From a checkpoint of a small mixture-of-experts model trained on Wikipedia.
Size: 12 layers, width 128, vocabulary 8192, 14.8M parameters.
Experts: 80 experts in each of 12 layers, 32 GeGLU neurons an expert, 4 picks a token.
Training: a variant of SOAP for the experts, 289M tokens.
Below are experts of layer 8 (counted from 0) of a mixture-of-experts language model. Rows are named router (the router's row for the expert), gate (a neuron's input weights, with its number), up (a neuron's input weights, with its number) and show model dimensions 0-127. Each number is 200 + 20 x the weight over its row's rms, rounded and kept within 0 to 999.
Before each expert's rows: "gets" lists some tokens that make up at least twice as much of what it gets as of all text. This comes from a sample of Wikipedia text that the model never trained on. Tokens count by the router's weight.

# expert 44
gets: " and", " by", " with", " guitar", "ing", ":"
router,175,190,213,214,195,221,198,227,177,182,237,189,195,155,220,179,199,197,221,205,183,199,218,211,222,213,178,163,225,237,212,225,199,164,187,206,208,226,228,213,211,200,213,210,216,184,190,206,204,186,205,218,231,164,173,201,186,197,222,211,196,218,180,223,210,209,212,234,208,188,214,211,179,183,201,170,194,218,177,172,171,217,252,200,164,196,242,191,228,222,244,191,196,188,219,182,190,227,188,193,189,192,202,194,229,182,193,196,181,193,197,216,172,183,190,182,183,224,202,221,166,184,204,185,161,206,228,231
gate0,237,209,173,205,188,239,228,200,202,166,240,208,226,232,218,196,195,187,206,204,191,210,202,197,200,200,201,207,209,216,225,216,215,194,203,189,188,167,232,220,235,180,211,213,215,166,202,190,180,205,172,187,202,225,239,186,158,226,176,215,203,209,204,236,199,235,193,174,202,195,228,206,188,165,204,192,223,195,199,169,175,211,185,203,209,205,205,226,179,208,214,220,181,147,200,199,153,211,161,197,185,201,208,170,206,174,200,220,190,211,197,169,209,208,190,228,201,183,182,196,214,167,196,202,211,222,222,159
up0,187,224,205,198,183,198,186,190,207,205,205,168,166,205,220,197,186,229,173,184,249,194,211,211,185,183,213,217,215,175,206,179,181,219,213,177,202,249,179,159,187,211,182,216,191,233,189,189,201,197,213,213,204,221,181,214,226,214,173,228,209,179,213,200,204,156,219,185,187,173,196,201,195,233,217,185,196,193,202,217,212,218,196,217,221,190,184,176,212,146,187,194,219,219,199,209,229,198,249,217,170,224,202,222,219,225,200,201,203,193,185,218,212,184,223,195,175,180,196,163,170,165,233,197,214,184,156,207

# expert 27
gets: "0", "5", "4", "3", "6", "8"
router,193,188,211,195,222,195,183,213,176,173,198,224,220,204,228,214,222,199,202,200,200,165,214,184,194,183,208,185,197,195,213,194,205,234,204,244,223,190,198,193,223,200,175,168,194,196,224,164,223,211,204,196,190,203,198,194,206,199,216,205,183,214,182,205,188,217,236,214,210,165,192,245,172,191,192,227,198,175,197,208,205,196,193,221,221,229,219,184,200,217,174,175,204,194,220,207,194,236,196,242,247,183,200,183,167,238,205,193,170,193,228,227,231,218,176,215,205,203,231,190,222,142,205,160,218,211,207,163
gate0,231,198,207,208,223,172,192,201,176,217,191,208,154,198,254,192,217,200,198,187,191,183,196,199,232,196,168,234,239,189,199,203,180,204,180,192,177,176,231,216,192,182,193,157,189,178,215,185,236,214,236,212,136,221,186,179,215,211,193,211,185,215,245,239,184,193,196,197,170,227,205,204,223,224,196,202,194,171,202,227,209,219,219,196,180,184,187,183,198,190,207,213,263,188,216,191,196,203,197,230,211,204,194,184,191,228,200,194,190,203,179,211,216,196,173,214,173,218,184,204,195,188,210,196,210,183,190,197
up0,214,217,238,221,230,205,198,205,192,192,221,197,194,207,210,195,178,189,190,183,215,210,173,215,185,206,215,228,195,162,219,200,195,200,187,219,177,177,200,192,173,194,168,180,196,185,230,205,231,204,212,204,169,228,170,168,201,216,203,207,229,223,194,223,197,198,190,222,161,237,213,221,201,222,215,213,217,204,218,238,209,237,191,228,207,195,200,197,195,170,220,209,226,184,194,234,222,175,161,234,206,164,175,188,174,216,181,234,179,217,175,210,192,255,193,232,220,206,221,198,214,186,206,203,173,207,175,188

# expert 65
gets: ",", " and", " in", " from", " until", " In"
router,179,182,206,188,176,184,224,196,203,204,252,214,205,146,186,216,169,189,214,175,221,198,215,221,224,208,187,206,174,212,199,212,210,209,205,199,215,227,197,201,202,202,210,192,174,195,185,193,211,225,136,208,191,201,214,209,199,214,212,212,184,218,255,199,197,182,170,219,207,188,204,190,172,171,195,199,236,239,236,212,225,177,157,218,207,210,217,226,207,177,188,199,203,210,217,177,222,194,183,177,224,222,198,218,188,240,193,170,209,234,221,213,168,204,239,205,212,198,186,204,183,188,194,195,181,198,197,232
gate0,196,170,162,224,249,173,230,232,199,174,194,206,181,201,209,197,144,199,210,199,199,228,214,221,213,218,200,128,228,206,212,213,204,171,179,203,204,221,211,185,198,187,199,190,199,188,190,199,161,192,194,215,218,192,234,178,204,177,198,206,215,209,208,198,210,199,207,183,176,231,194,236,214,218,190,219,218,217,217,167,192,145,178,200,201,230,208,182,187,183,171,215,217,175,218,207,202,224,221,171,204,195,225,208,202,203,220,157,198,209,181,208,225,216,214,208,217,213,199,191,185,204,213,221,205,192,202,168
up0,181,222,197,239,212,162,208,209,207,179,193,177,202,197,235,189,161,205,198,206,205,219,199,215,245,206,204,198,210,229,180,229,176,220,213,181,221,239,179,167,201,164,214,213,163,218,223,198,169,207,208,191,193,188,199,165,231,209,225,223,246,209,192,209,216,179,211,213,194,184,200,244,231,181,195,212,228,203,228,214,187,183,174,201,220,190,198,188,197,199,199,225,224,187,210,163,202,205,195,189,203,201,207,207,204,219,190,172,188,192,192,202,252,216,246,211,202,173,224,233,184,207,219,206,224,200,189,215

# expert 37
gets: " 1", " 18", " 2", " 3", " 17", " 4"
router,212,187,194,187,171,186,197,197,230,186,200,184,213,187,226,191,202,182,226,193,183,219,206,191,210,209,203,220,170,219,223,195,213,202,214,217,238,206,188,214,227,192,186,204,202,170,224,196,251,229,226,184,205,177,191,215,164,206,158,217,216,215,220,178,228,218,211,179,200,215,185,225,197,152,184,199,194,219,238,217,195,213,211,187,216,216,236,225,188,251,191,194,218,191,201,211,210,170,206,231,229,189,208,184,172,238,220,192,223,215,177,236,209,200,213,226,179,179,198,234,197,191,232,177,214,222,191,183
gate0,171,203,203,219,159,231,203,206,204,220,179,208,254,209,258,228,215,182,198,207,210,190,210,215,227,203,222,198,211,220,188,198,155,184,215,216,171,217,184,231,191,205,174,196,189,209,220,176,222,220,216,166,146,209,208,190,221,184,205,190,207,203,187,189,168,231,192,186,223,194,219,171,178,204,217,215,181,170,179,210,216,210,210,202,178,202,221,191,180,230,196,202,197,173,219,188,202,204,192,189,209,192,207,202,164,204,196,216,225,191,180,178,210,228,195,209,207,195,201,177,224,175,192,182,242,205,202,255
up0,195,198,207,212,174,206,210,227,214,197,180,217,232,213,249,229,213,168,194,219,207,172,226,208,222,220,207,218,232,219,183,204,169,186,228,216,169,223,185,236,188,203,166,188,190,238,201,201,237,211,200,176,150,220,204,178,213,208,214,200,214,201,184,199,162,216,183,189,235,215,251,175,201,196,191,204,192,201,196,202,213,206,199,180,166,197,199,198,205,256,185,196,196,181,232,201,211,206,179,215,226,190,238,205,177,208,227,207,211,195,196,202,227,240,198,202,191,201,223,184,209,204,200,184,212,206,183,234